config.yaml
num_hidden_layers: 8
n_experts: 40
d_shared_expert: 128
hidden_act: "swiglu"
router_score: "softmax"
normalize_top_k: false
balance_loss: 0.000754
init_std_router: 0.0115
lr_router: 0.000879
vocab_size: 16384
optimizer: "soap_variant"
learning_rate: 0.00275
beta2: 0.95
batch_tokens: 65536
max_seq_len: 512
Below are experts of layer 2 (counted from 0) of a mixture-of-experts language model. Rows are named router (the router's row for the expert), gate (a neuron's input weights, with its number), up (a neuron's input weights, with its number), down (a neuron's output weights, with its number) and show model dimensions 0-191. Each number is 128 + 24 x the weight over its row's rms, rounded and kept within 0 to 255. Numbers have three digits each.
After each expert's rows: a language model's description of what the expert responds to; "comes after" lists some tokens at least twice as common just before its tokens as in all text. This comes from a sample of Wikipedia text that the model never trained on. Tokens count by the router's weight.

# expert 33
router:131092136121145110132104123103132109105134148110101097133106142107098138085091139133060127146093112133148105138166153167144155131165155135163116159126105129168148121127128167141107140170137131106137111093139115107106080091109132134138124136121133116149143120150131157129147086124140155136166136122113129080118160167145151173123102155122110149131097115126084098119164161133122159099177132153152122098099166099141159161103152176171145101129073151104149153152121130129089150138089098114120113113148101154102125138122098111100130101105109124127145118152082131082106116123181123126
gate2:125100119159175142157133114142164118115121152162119144160126143099121158144131122116118163139121129121106067121089160157116148113114134101123147117157110149141144121151080119141156157170182151151159122117151156144130109148100140161092126130128140161152143126156088129131149127141146163117161133145099113107106121123124116128153132129126106111148147093126133145133094141118093132136126155094101116160167166121139137156158143130133116119089121060164162078135113109073119176136133140130064082122106135120109120119140120140154191140144170129074120114085135081152146125115158139120
up2:134139145185138120128172162101089120120112101159097138161098149159139144102116147138116154131111128153087133116099134159105128134110145153114120118090146111142176123114148141110120116093124118120131148128141156158155131090093110132120065169129139116157114124142126144129138120184137109130122135109086081105104122129157135143142134123175114137130159151102145111095144090138155161153116131108150073187138102092124137070082131163136146096126136139099146125080093161147106153135121105132149157139122134154152147134127101079131094160098116142100113165084148133142151152138104135165
down2:154154154159142085125139125147139141114137120114136173116065149099144118157130173115140118081102124142146133131111128123082120128131142128136093175117070143134076128129137150117113137176159148120139123148113116156159119113103140139126135131118185126118132096086168106117138094139106103112134094133116091145141144142108086116155121142169151176137117125113118156111134090122133153085169117114131111127102170091135130092170100115145149116118146165123116157108129141104180123094155116128146100154145155163171132143132143121123117111126125082098137103114094164099078115145173148150
It responds to: Single capital letters starting a name, code or abbreviation in tables, infoboxes and taxonomy, like Turkey (H), A-therinidae, M-ymensingh.
comes after: "(", "| ", "; ", ": ", "- ", ", "

# expert 28
router:111118140131150128132101117102190167116117126134129079109096090132121115140113154135103101138118123119139138158172143117139171078135148142162095131140099128107219130125103156141099176144147109127120117100122148098087147116108140108137110065117140126131153131146096138135121106136133143154145181099109109119157159120123161155130099140136113155147072116157102136059149121121102142133112104124138120118097135119152133127110136141195158127102132127119163145172083134151111135170110093100137115107148110131119135145113132089106104130107121105143122124147081121114116106129168163118
gate3:128130080120148120075105113161110171113157161141147096121145098097142154138089067088116084170157118096103111141136143179132127160114138161111162126159115107129160151113172130116134127108146119144106114097120149131079165101112124150133139128124122179142158136126135077167105132153159142151142121144139141098117161110171174110144128124093107121098116105151100149108125162095141129100159150165149108151149161107147103120132104141121148125122129126165136126106105117132149146155083158146129061155118131102109125136101129126162104090120133093132129122144100125138161113109135117089
up3:149135183143144126136146141105107129133094110108115118123080122113146087157139126162151120146122152128099077129112131149134131122160138115142123159112110092153138064139154135093180162132160102100155124185109127125129117156141130146120143170149084096133131152106120121087163144118145144105169145136145092160100082175121099161117111121138146133139117096151133100154129129151185175107101189118113122082087121145116115154134128119121155126146124107113140112148132111126117092057173092144120157124120121151122120117159137161118156154100140113099133126113148116145131095115136130156
down3:123172098081133113121143100093090148148163106138102146156147143087136121140136150125152146144108138183163142115138134093102108171104099108121155085131165121154163168108125138155134106116152134111155110093138102125113118117138136118047135181126117174099165097101121118143106086159113139143102132107120105117107149136114139123147144161167135108095086149133144153113134142098120160154125153151124147132125129107130157099120118124146129153124112129149120111124134133138145143124130192104133058119116145171175119116131106138096113144106125128164153108150144111074147153108100104094
It responds to: Closing pipe ending wiki table header or data rows before a line break, plus row separators and sentence-final closing parentheses.
comes after: " ", ") ", "% ", "0 ", "1 ", "2 "

# expert 20
router:125071156082154089134134127111133126148136137096116103127084119117110114125129158129080125144105144146157150146112133116129137131157149116162131124169151145096160107130139147117085169129145095155074042092107147080110115093118114122159099145128146116151124150144131151128138078122150146149128130119106149130125135139147130170133128130103117137144055137144121106123127146126111129125148105173112152103122132144149154111124159148145160131122078148111129156139140086138067143152097123113145083128152100186098097151110106143112125131135108135106142116162125098109131084140162139092
gate2:118069094096114142143136139111155095089148143120109110155128084180120123135150130131072171102111140143116166147150158103123115118179145094130159164110140125122114149156184140145092143141163117154136159088075096145143132131129114087150142163122124137190152145125142158169133134125119141143113108137138101147107139133095130114161106139094137154111110152128141086132136099093112077122160136118098118119131125157170166070131107124142132123132153094105136108114139112129121122171120145158147135118150145121129162144132110089107167140154133130120145158106117125143097144104156083088
up2:121098103153101109147167120111169132136156112164097133147100115132124129148131122139162160113139120122140153134149153165131139139152151117116095145152126197124145141117122084104156114165150127149121113106132116112162119089123201146118111119128139089158123111165146055098103130123156130158084124129131153128112106098116143127127168133091086130129135107159121110146111095167110118121106109135123127161096166146117157193118126124139079165147123148155122132133136142156096135178138154118154105156151110142116171112113124154159095124114130136104126139146117103182133171114165104102
down2:155133153142130085113133139118165115115122100095107104112129148117111115143114145190094098175100103134120166142121081122131107158127111151104110069151082094157133117138126151115116119132080162118111141147113166119091134134094114140140143129159085139168115098108092127153120150112152148166136110082139085148167139129096089147089139111114114129129127127112128117168126122122091113124108124125122124112129112147085101138154152174088144110107120130142103138192070163144148138103111131120142145129097089136131116129100138128144123153140149085168138155134142132100150131080076108148
It responds to: Words inside proper names of leagues, competitions, countries and organizations, such as FIFA World Cup, Southend United, Pro Football Reference.
comes after: "the ", "United ", "New ", "World ", "South ", "League "

# expert 25
router:148098147096144115139111140108165116131131165134101097117106129127108101153147112138115069137079107094137103132120126155104161106124116143135099133138116111158166111129127152149091167112140065122109117084154157109074155087122097147133108158121124121165132169147120151096157130136166158163151123126108130099161140168132183123163128116123171159156131119129101134117159158139075168143126123143097125136113164130108166152074131148136150154120115154125134147129091111137122133147085132093139101121114093132122120140137099139117117102110090128178146136173124100097111088107144144113
gate4:094136120115089141118089122154127148138117136077125122144161181096095112088092132151112144134116143090117155120113113158140131140129110114142181061131157164103141115149135131158109137119153148147092103126122115143150130201126136093116167104102117128136107103108125132087143143103123121146156111105168145114122143133115165048097142114154175120158140130142129105162171131123078139065113115165147121138105116087125142105117098093158114128104107132143139132130148092099130160142131114097121127104144099135140153154109075111140130126117134126128121144180150098145115143108124139131
up4:130095176119110097126147186116082083131164140129122142165099078132163116102113159093132093151147138129141083126144115143096104090153145125117116144114135087111130133147106131133127104125100135144218149142135145128110113128141109158101127151156111097134137118140162126128119152139169134127107144105084110138138095103150161158154153158116107167110120102111077131107120148112129118147154174090141144129115120148133077125119193159144136129154145129122155074122168141154109126143156136134120145169147144133152124115130157149081137137142127137136159096115105118111115116155156099098
down4:160111104138111105125169148106155161121152158117122146157077129105112170090112130148109114132080138154124090124129092131169098082127143090146129134088102152149126084116067136127119112117128126128097173117121116121078117136104155090154131123116140104131147112133116141124116142110167138098142131090088124209147119168148158106116112137099112104156121118115139163102103119138165145092114147110156097126155137143164133153136205126153131146143136128155121132127093124133089135123159124134101088096146114117173109148127161150106095116130125144131161105126119152120093125106155114153
It responds to: Short common nouns or verb stems, often completed by a following suffix or hyphen, as in stand-up, year-old, round, part of, ended.
comes after: "the ", "a ", "and ", "s ", "first ", "as "

# expert 15
router:105128161105147130140060120093175120170166134139119095153087129111113147159125136147116081132107126145120122165110120131104161130130141149144130161129081123155124127146094158105116142150170111105105106122171136118113131089126127102138080136116156126167144116148140135123131092131129122157156113077122148104117141126107131149154127144142109152159122139139124123115154157114089193118112086167138147137124185129122123168112135144177133099085125132130143143138102145137128126152075142098144128126168097150119087135153128121116095106125095151131176098156119098099079125074152122098
gate4:100123142097164119121079123097145144134110115119102110134144139104133119155136135105105105115096102138136125157147120149125144147092154101130133131179141161147147138130153164101108108113100122132172163109166154176123116135161185106160117147099123139105123096101093125144150132126096109152136119131124112130101138135107158153138102127165114119079110159121140108095163189159110155161151102145124145118093094126108159128151121146133165094125148132133092094136140147130095204137101134120161126097138128085102131105170151115129134089153154122112148182135122079086117144095109148109
up4:125137111138111143105160140158122147114142138090122103119129085087077168155127120127150165139158129167182161084104139104111073121134096168138135181111102120119111109113134105145180132098125131134142129117086111098090110147112062170096116112157140125116107165131152085137123110147102130141122166107146139140149121111165103125076121126113148142142143128154137150168083086105110111148089112126117128180142140136134117152115145121119125164101106131116194125161086084145132103162126092118131135123116107160144140150123120125136101152124109145145110085133157146112129117130141133143
down4:155187143097135125102126121114120132132110136106134086128136144047132136140130176130075128133138073146159166109116147140159117132144156111163120165175125173165152106092161138139097176125151143123090167122134101145146155107130142149104137129136125088141116159185112133152106097103126147147139115149135120127108129150119122102130113122126153110126108169203096136166130140131125120174112144139134132110167151141130168114165142151118127124123148136151150149156148122148133134110157130097160152097092160137128155160129112122141153152094132139157110144099133107120180161116092136129
It responds to: Verbs and prepositions after a subject or comma that take an object, especially with, has, had, including, received, making.
comes after: "to ", ", ", "he ", "and ", "who ", "also "

# expert 34
router:158101135127148116138111146082146139103152143124114030104121123122123119098078163142144124134118112157171073164136129112135161115130131148139119137121124133171138103134124179093121130141134130138095140106144133122098145108116135110122133095061147115146140118161120160119194104146141150133142164111107144109109134128099136141124126119137086158180100113132093132130129157096136127115128119148120134062109151115165156150115165143168128111100114140116141139143121102160072134128145141133125131116113149165129092134157108110085138108087102148153148106125119124111090085134140144073
gate0:092116079132140085164160127105156101113109106140139136132146108113145155146104127109170147149106104136142094122128102099092164148150105088165123108160108163101145139133098154170116135100113127109170145121141114145128064069097125111130089108133153149149127109131135140165081127136146122121154087091157116109141103121103153089117082107123121113123122145173170137110118121121105127101156162135128146103108138127105141155142169073137131112149113141133162132109148131110094136184123141146124139138118156114129114143141124103126140125131087197095118153151136074103117120133105158157
up0:132133098119139091154130165104161087126096167179126122136113129105105136135111131133163131086128117081114163162073162080146116160117118114146120161094132165116145126100134096115141098093128098115164139135120079165149106136128111121140109078147130145142128125158084143140142155148170153156130115159142150134158125149119140093106133128132146143140093115168108091111136110150112124166146143113133162154120074147118147129150138141118094117150113085111103097132157136134113130117131137099149153164157146119115084142139120147193155106087105149102128145155183155146091116127129143153
down0:147135090127103098139145136131099190134144147135114124119132194120092142139120143132127140154084121126134131118129107157156051129097125091126099108114164090120143121120106108125150122096122138164169096109074144152077113099114130080130099070098132105136135151090100123124159105105136177167132111146133128107162137149106154125156107125118147150131108158082115126109131135121183114113126118118121152141132111100120128141106123114102112141161101140111081152117157121111148164105114125103133126167124122102169085135121164176128112108138105117118132137156077144114127150150121109171
It responds to: Line-initial list dashes and colons after infobox field labels, such as Trade names:, Legal status:, Authority:, Ground:.
comes after: "\n", "\n  ", "by", "\n\n", "name", "Born"

# expert 13
router:160088144121140126136125154110124151127112121109130098125090099134119119108110167123136114107113131116158058144157153132180134113114139146177109169131106120171176136122127126109087123144133095144122126102135134098119123108112132143145141080114193112142156126144110142118154109141140145137137165115106117114115145144142137140164125134089136164146106103121127160112143147118152158139145097134121137084093170122132136163128124183143180078070117123116155141163092102135085188139134138108147120119121138121135091124126099129083162110080119096095152103182121113120125133118126119078
gate0:121106139095157130155118116197092126126150128118154156128121128112149125159129175115153115104072127116153116124140114103119166116124165173136115181142150092100145133096187135160148135127131100112117134134124107164135157120117119122115130165146154139132157156082147139201130117145090108099100152139104095162149122113151137138160151092104131097142130164121113117084135128103150155134120136130122135128129099140149123110115133139158173115145112175119160170145137122089091115118148130090132120131107154152099157095102139138062111117097151110106088127120131112108111070119150122107
up0:102146139129120114098140128171125120130150144127131132146138142084077134130114115140108090135113080128113152151113144092147092075152147125088108118094114118158153128114118100118117115133113121199151140117098127096115108165147104132152138119123111136155140151111082145097152095150083156150101148093153161096130177133154103130098130139153096142120116114143134175094141141148079111185140108165124101123102136128150130154152106092122126110159134128160153096079103164135102127121108179143131092143128091131162142087159114139177149119147121117125138104146147163149097144137138108101
down0:155124164094162165106115111113089079172093101156092150090140126113113123091094163170114146128155124139100110119092138144155106108120158137094159086154111158146119098156119155151122132108153158173131141117147147166143114122100092092120130108135102134127114187104136111121137127109151093110116124108078133139144139120129135092098118117156167129115144155118130156182089127142154132083142118112155152167123119106107131121153150144123083166113088159109132156126112136134153095101118121130140106100129108164160126128131088103126151141108141150145189098129110156140111118085106146135
It responds to: Paragraph breaks and sentence-ending periods, including closing quotes or brackets before the period, often before a heading or a new sentence starting The.
comes after: ".", "=", "==", "|", "===", ")"

# expert 38
router:116110140121130191141093144133144144142125156127116134099125129125092100142143130135111080108070106106148150171129122141109135118138141112174120133130078129168127115135081145137131154145159152139100098107156134130108097124104106116160120103124138134141172164164169124105168100073132152161153135090124181101134148108147144129154112146128105166145124166142114111117145154099095146147151098127132129117127178083105160143128184150148132060118130129120157141122112131135090147128098099119136102115107078145109131148133121134086093131106119126133122092174121094126088126114162130151
gate0:085121136136127135142132212119083160121121123110131110140141114145149135115142105130123139126124148126139122123142111163143135106193161136167118133082149104111149137151112137125158111126120123168099138111132115120104152148125104106164173111144097134155135135135117136190172117137110111112133127169102121151120116114147078168188090133112165128129096127131123076154125137095147101142097103106133171085131156087096104103108165134128115157093082150130106109091087129161083099108171141141130096132099116107116141133150129139118133135110104130157132144159111103085123124130133103163
up0:107109122144158183148109135120124159143126123079172123085118125176137136082143132102185136120089118114104166122119091140130113110157152129140151099075103143128119114132127137120123099155133091131147113113146136133126100108116108130118160125131075135149164140125117119134126106108099134151063130144116150136104146156185141160137117127094140158134106137135086106066062176132112149096103164100136137162129126117136133112115129125147125130069112115096132160116120159126110156128169169132155088132104131117141124158145099126088113150137151154140143165160149088109138132117120162121
down0:151159116163146150098116097119155121103102159107089094112111132153134147115126091102130155101099139134080134119137129114144155139090142113130073138158137090147126108122151132119110130074170135176137122115147134130134122143180172160148117091095089091094139139133122129106123133166132066169149107122097120142170128106154123143108123132152158108127148145085166139087153122144115129166153189114138146152095142108114132117120137142139133106107167107157101103126104166119103136113149167134152151078148111140159143113114093149133170157109101126159145134120132135107140141157111166099
It responds to: Possessives, quantifiers and numbers before a noun, such as his, their, some, several, most, two, often after in, of, as.
comes after: "as ", "in ", "of ", "the ", "with ", "is "

# expert 18
router:167114174116159139165122087122146129162147138085115106145115082117108119126125169146095076119109133133157134161119132113153153111147131157186102142141082128164140110120104140093139140148160100149103112109140148099111132097122130124147078108106164100158134129136123130126142096101152129145156134115101110101112163132141149159132112135103123132129103133145108123126135163146111148135156116170171163099117163109088138155092143154148148110088093156123182144130115137149063130143101122118112121108130136151115077153143129143108137111114101127115150104176120108109074096098168164140
gate1:136101147121151128162144121139116150098119149088128127104141163123110167119148159169124085141148100092121167134109126153149157133142132140125086160123071129093100148110153142155123178136111083129116137120118129156126155151148126116137109106099125086134145138124104076127105125126168102101141156121089171083144106132146134170141123130132126070145129117102133161141121180141124142164136107142135116152119173104127099144150097153148119087154115132110160115172115095136145160130140096145113143163104134142090149126106173117127143104171140085155171098136130069099126167122134136111
up1:191157148140111136102127092145125133155162103144122121100138098141110093141112149113119116171130133160157085154123111131136150104118162158148135125122130104163135128107133143128127137141133100091094076167153134128163103107183089086140135128123087143097105124160102146112153142137092108109109125103145148133103139149118167119063154139136141141136119153128070171144114149080141144126172106170105132089126133139103168120123125163112123170145095121098163110143159129143104129132173151128117112156131105120118132151153130132126157112144120164102187113107132150117108089116098167104
down1:166102146131153109121129123167152154161071076139143144134137100081125131134135156141110125136126132113145120128119101103144071087094090130099096163128144143123171130117121126109171109153092112104105109126156145073126107098148130116115133110119095086149106136097144173134139134121102118103150108128105102141153146104127174149108148128143135112148115104096089066120174141117141148117130128139166147131122098178138115151108122184146113116138095104086116118123111129147094141143117087107156158148147099140103119123173141146167119146145129116135127145118158170087111132151103087097
It responds to: Given names and name particles within full personal names, often in lists, such as John, Manuel, de, la, Herbert.
comes after: "| ", "- ", ", ", ": ", "by ", "USA "

# expert 3
router:152113148109145152129102133123172113131121175065122104089121092101120113156107135155104119101113127144153143127154123109097161128137126113155111176117091106160139121126110196133134152159143102121110124124149133068112150106123117125171103114112144104136158150160153141118141100114152127159157143096094123111133164131131157146123139134131101134144127143122121115120176153105060169127126108140138130093112139120132137130124170189173112071124120138107134147146089111124102184142062092126152136113150107136111137121149117135091111103095106131134150105163101132103115116133168155138
gate1:126099135115110135157148098106121112130122147155147110121153112125141087094091144096137139146150145091141100156136079080107136106089122114114142118112135129160155112118128164151136105123115144113110153112104120147131158103129118132142127139122120153082136169125086151143144110121174116131127159136100077108113141088145174138130129141111140090115152129131143166105149143145154153110148177106152121169128129159117103157128129151106125130073129154154136065140094107127120113169115119172138154141143132179112177113121153087078099116124135118152173067156098104118165123108139170146
up1:116141111160119145108078121100130141123121078099123132133094164104149138162155115128098099112113131095129115089092115142168130141171100152116093115118152116102102146136148120132076133130138098154151123125123145148137113127134124146113108146142143112153177092138154148148131166103065125124110122104159120141121130151095087151132120141144125148160129126116103090131112099144104143130134089152111165094141144056124099114127180140150175145141152148124147159138137117133150142119133141115122057121125119085115126152165149168149138107083147119142112161159180137135124086172111088114
down1:127199181135167059131136118163109091150152110107147122142128135124115133133145152130137118167109149136142090101130105101135152137116185122118125125110087144150111103149113102108131129098100088125122064137162087120102097116125152066115120114119106167135113122143142135121125082160124142104161121117144168156140112123114126114122090134148103141111103148139132115133135102127149146151103132102179099121141110107118132156104118149148114135153164092076140114130179101144126099124103129154137118113120169140153106109159095114164139143140091093143169175146148112085099143147122128124
It responds to: Conjunctions joining words or clauses mid-sentence, mostly and, also but, or, than, while, until, yet, &.
comes after: ", ", "well ", ") ", "), ", "more ", "s "

# expert 8
router:136110144127121106129104123132159118169106131099106075107110079119125078106120166135116085143133138110157130154135144108128139113149136159186101162146102115178199120129103157161117149125140125146112124087127145082110132122123157109135110084112171089143143128144096171132150122121120148140128141101117112114118137143146181154133092132111099150157094109143112121120157153093111148135134140127166145103100145112152146153109126129180161093072095141119145142150106117132100167144092138067132118127113141132132101134152112118093108134134128120133137116155123142113076098085137160096
gate3:116104139129122139114155142086151146087120139102103129083115109143116108103128135140156147151107139172148124161132145109060162119171152150130138139120135128145113136144110124174147161162104112133144128101109091116086113111125127118083091109121161093123115096136125099145152182139113159135146156109113061104183187121143122101152095117157132159135106140151123122128132121125101080141099080119120085091135140131129142150110111137122141092145143146109119168107140145131142116109165122103144131158087125130168110133095096163114130102101135135096095158121102150175122131117131176146
up3:143156123131161106088122114095140096117120115116108145123110117116120166108146109098187194147118166133137159124157119128137146106159127130150106123138076164156119160147142079135120133129141118090137158139137145109095125120104178092123118079104104122128157096145127113132151201149118158129120127180109118138114122093122092172130107111116132130157090104141145134141118124088157100096153159111092145066118128153144154133075109140117108122142093109102099120137103137151163104142165112149113132146116124136117108102151137155136132124127106144109109170173099125177088127118144142123
down3:058128119124152127115134151157182137162164139106168124109128139153134183099118123122110145136113145123060159100135123113135145104101115131091140109167119125132159129064101143103095092122118153135110130134117124117139098135140115160125168147137123142131161113122107141150112163124151152116133135109143167089160133131107078056129159156156127152157098101117150121153115114133157133144133166148150153111136096153102124120146140142109113129156124145129154108148146084104136123142187147134165123128094114131086121122135118148155133141136130171137109118127098095151058154161146096135
It responds to: Wiki heading equals signs (==, ===) opening or closing section titles after blank lines, plus opening quotation marks and table cell bars.
comes after: "\n\n", ". ", ") ", "\n", "also", "). "

# expert 9
router:158108148123165147108116078121126146136105169078100100155111092095098102125131147141098073132104115114129135145141131115117128097163143123166116152134088091142171126157133135131109148131132081145087123075162133092116100094101164138142107118110176124161158167144141137110139111087152172168152123107108103106119165127171148153129116105111130140118111186130137123109127154125104174145113097169146113097110137130117148164112141138135155093106096135114150167136116145147069131171097127098120099111141130154115121137153105152130096119121116126141129113144132107123116092109159150141
gate0:131108061145139120130181148118124113160097147153113158140142141129136145110198108153134115127150136110116189161127131127104107107136112105149144156108079110107142129149138156109150112089155110142127100123146177083155156155140115143139093135118081148168109096110102148123109127113108178146153158132107107114140132126162137141129125154116113133103088133136114112080123151106154146126092113124142104165157102120127148159134160146111164091142092175133112124136159133136139149151102096107138087074099122156149103148177135166115132129115144148094079141116120094108120147122113104111
up0:101084120168131096129181127118141162125141140129126141098145161166108127128167088113140112093160135112138121115112128127100081121104131118135128186099093125107153114135129170132105181136132111157138160079099146127127164141180137097144104158128152100116121120117119121153140099128127133146128126139153127120163169134131184122138118122132096112124158167087150125120073171126159155165081116123136105132085128155114110141138104125153151152091111154160145129108112103097122124161137108136116071102099139123117112143146160139107124101102098144132067184161149123119138118151110131145
down0:102168179127129104109126133148175136128124138156110107105187133141178160133126098136117104124108158113125125145124113130181127113139122148117155115121130122132121098138150128170131091114113116147158160125130160119122110112111126097112164146097120077118119112110125151164091128114121124116122091111141103125091112133130104170093137078120093199123180146159085085145114097122088126117133098160141107133138141152125059097127107124130122144123173176130168169130113093091122110123143134120130100140119149159170106138119093133140123126146091129135100147121155098153131164086131104111
It responds to: Common nouns and adjectives after the, a or his naming a field or role, like music, film, government, military, studio, composer.
comes after: "the ", "a ", "his ", "s ", "The ", "an "

# expert 31
router:116085149129134126125107103113155121107083146139128115110112138094123133096128159129116126154121120125133064157174154141168143114134160091160123125157113104168140122176130142074110182150119134114126111121141157120089118088114169127122136076111126130134135112160078137138178125134165138139165129121120127108125158137113140148098122110141110168175128111136103147115102129145092128139151128137115141125110159140122149148082134185159127135064131133099194140134103102146113134164146104155116117131143134124104107138125125115111136123083096104124133113127110126122122034151149151119
gate3:090058156153093189115170114149148140100125166098169127152126164108106138102154163124150139163139148109171093072123148111137120127116149111125114173115106132136159133156117103150121147153135172152123140121124126120107111124098137157138127101133138138133098053122074115139166125120132124112106099108101110153142135179157145137081120123139129141160148123134107143108103189131105134117088079126108125151105108127120122119115145145121178107136151159147129146135134091089169137129136107132135102061139106128142133107114138139096111137149164160131113146150121146139131110135148148121
up3:155120115134129155120134128135136104152123165134112121154135136109147129154155135135166103133127181100146111101137136134170098131107125113112204156113107112168142138105149121116121125111115126119127155145143111109169147159109117131057127144097138114178172113143079141140084068154147123186153091101112139139094152117105084109084120126118127144151144129094167147155123138147132091152115118097143137110139116130132142139073147115127112087115157139132099153118078120152096075113119132159127132099080146119128100126095137131152123128099149113169171126166137121121158127137127091140
down3:111174089091126144134089133166134142120106113124145110111150179195133141087133106124112127120095118121091101096121152113126132103113115107126085127146133136131122145114138133145139124084131134140117135121139159147145071121086140142177138106146159115131191120106152127132124138082100119086117114137093113143136140112104088169145082107173139118120134109117112099158110166093117132124141144136121161163122162125135145113141120192148172178128146127126154128118140131098098149115175180151120102130159118123171107071124119130116129133138091133133090168112147133152152144125093123138
It responds to: Field labels in infoboxes, taxoboxes and lists, often after a dash or line break, such as Location, Born, Genre, Kingdom.
comes after: "- ", "\n", "\n\n", "| ", "==", "== "

# expert 22
router:165115179124143100145118128125134118157138181079161112142099099101124118098130174127082111163117111137139106128136145128133172098137139120162136162166117107144154101125121144100120131151161129132080078083108130093097099099108116133152088106089148109136119128150125150112139093127146144151136120087110139124122139148144151123147129111120106145137091120157129096127148139143121147139140109170116139091114144095129151163117134165171134122102084142110172159131111138186062140137097105105137091115137095148123115177110111124111098123116088127104151122173124127116117111136189150144
gate1:129109148172129119160153161154134162138132181141176169145111131136105087154126065105152100091136114140162141169143133163150143151160142124158118114117163128127154125111114058102095120139120114111151122132113160145108127137130074136160153118123093085115154130140138123124127135143111139138127159100162095121120099122146138100098113115126103155154120133119115068128122142126115153133145144122148144159094091135107138156137162120136132166152149149111174113103150170149121082108120062138122134140133152089105129123093099174148103103131155139124143160115107116171115123113143168154
up1:129134118091105111101116075087114113138164118112147078104165141150137107116071145122121178119113150156102163135095141120153142151114099130097155162114118150107114107175134096148121158089111129133119124078135085142128106097126131138145130177091150085089128096079128113136097134125106104091123132155080157136103158166135120147155152104103134104120117155121101096101132132113128145135103148112126134147135123109107160131136133154145117078109136112107134124158146082111147153091117165097126135158100099132113163116133144115095158155122157089139155105130117093133158124155100163090
down1:089120126087164121112138102140146140155123150157081124107135140146110128146111114099122102132158146130108112096130069127131113121105159132148110127129080129128142147149135164170186115136101163132147139137099134098139146187134107114148160127108119139109141129149126157093123152133145164143122151165111122109100156123090071121131120094119125149166114139115099103142131113151142112159071156121147112140131104109143109137105148097122084169071098117128167116165099184145161125154101142113140151114128147174147154139136111127127134136168066135151094103115081119096093107135131138140
It responds to: The article a and lone capital letters or codes in tables and sports results, such as L, F, SPA, QF, RTD.
comes after: "| ", "-", "/", "201", "'", "200"

# expert 29
router:139104149127156098123126148138138153150095149132109068134076120129111139132086163133121117126106138121166100143151158146185171106137124144137100145127127119173198124117132149145098143143127117140141139120177148128127138099111124145153119094133169122150115123136107156088167093137135158128129133117114110121156141123136134133155105142111116152169077120148124107082137112086119156120108122136124138091135165098116150140118115174166196068090118131124132137177117133129105142134129118111163134082164155138127122117115112127104125104111109098108164114133112105112067123106160117079
gate2:105101142152148132122115155124101176117121116143154148150106132137104175110128159163088115123152197088107119130122122105139194108108131122162186159135153161102157151132147128101089132157126164122101138112110126115127126142139137122122094121158122129111105102122138124089095132147097176158154100132133111135094120130153140125159106129175140153135132155123145146080131095092136099134106150138124099102117131157102144114144114135147147126149121130104129141139114154158154142141143088103134139100164123118089165168105176158130118073143158104106164182122142133118147075105110104161
up2:154138101091133141116155163110137159090153111087139141123143133135145164128128107165125159130117108116170172110107113083141166182154098126168111099097115146113141079148096124106138108137161102118156087145106127120135141150133118108148132161078140130116131117146089127103169116173125120149100120117126103093155126117143137146113170177121114158155102076130159108083112115129146078168143125145125115099115113118103106093138076162127125107107109108142126094143158134128152119172157092126142080093126153151137127146123124086101151123123125124159164107143120148138142169124131148099
down2:125090102085116099178168145090108137113111121138128144141148151098129099161122129102127056134138166108141064116106132120110168137131142163137141152131113183149127119118144145124116110143144138115144129137130169169153157131110109130162152121117100146104117159183160094141140176097097145152156107130134150141095166112140101121121137126178114143108154142130149136122149187156078113125078180149154120170161100158141154160115117122127106126148161144111153132096136108142115150127137105093142140136126119088105166128129125102140150122137159150120116118113154084147120102145123137157
It responds to: Line breaks ending table rows or list and infobox entries, plus separators like semicolons, pipes and commas between listed items.
comes after: "|", ")", ".", "==", "===", ";"

# expert 26
router:111075151135155122132101123077126140127140115110095130151081145082123092126074124141096103158082119112126145144083118109096151110145125121167128126126150159171151114136126141154123165157124118107131110095175149084117138082147099148154123139120128139137148158149159141130135084099182160179150122128100150078133138143147172135152081100104122182129125148121114078122142134139073150119141105124104124115113134136118139134091122147160136116119091160109130145158119131123105155147084115134149119118130105156133109146146111152091123086114100157163136133165114106124123109110144163133
gate2:086134178136139139142121164145107145115112147143118088179108117124143099145095129110122146129149084160135120141151095141128144134150148124147117116126134160133082103131112128148130140123143120172139113158131169101118135086130107119128148120147128143184137088135116133157113094100124107136148137112138081123091143108123089145137079130081112227135111148137158103166130153177129128104118149122139119111146111107138190083153166151159153130137148166115104175120118123093107139131114165141131137120130105151132173143129120139120100175124122131129059119157121128116160134126116151140
up2:168116109097140152133151083094104136159156121132129178134115122153161137115160126145124143173109190084183101130147102153087089103131103155101140101138117109114125124129105110106124118145150139093119152139141117123115163118130088097107123122103114144115099174122156163079140117129103163151104125091113134117162146148096164137145159135161117110123113110099139127124104143105166130158169145129143112141067152159132095135128135117118100168123140123143135099131101129145141152138143126134127069116177148154159087135109163108137164126117121127133150131102132084128091121132126133057
down2:132142114114127111151100118133133131163111171152114175126104142163093120077084116116164116126137097106127064119109164166153143104150119153121128095127107104151099132157117128174133167098131123165113124152093121077100149111135131122158125111114142164124128126113111110169106146118132131132111135113120117133122125103114132135163122134152166132170121128202125100107155143131149133123161139132173155143113121101118106136096134109120116124113122073124089160123132134128166132112128123140104107071125078119091145115199103157147138117117122143158129173172093136088159102113158110132
It responds to: Nouns of time, age and quantity, such as age in birth-date infoboxes, year, season, number, died, born, round.
comes after: "the ", "a ", "-", "(", "first ", "in "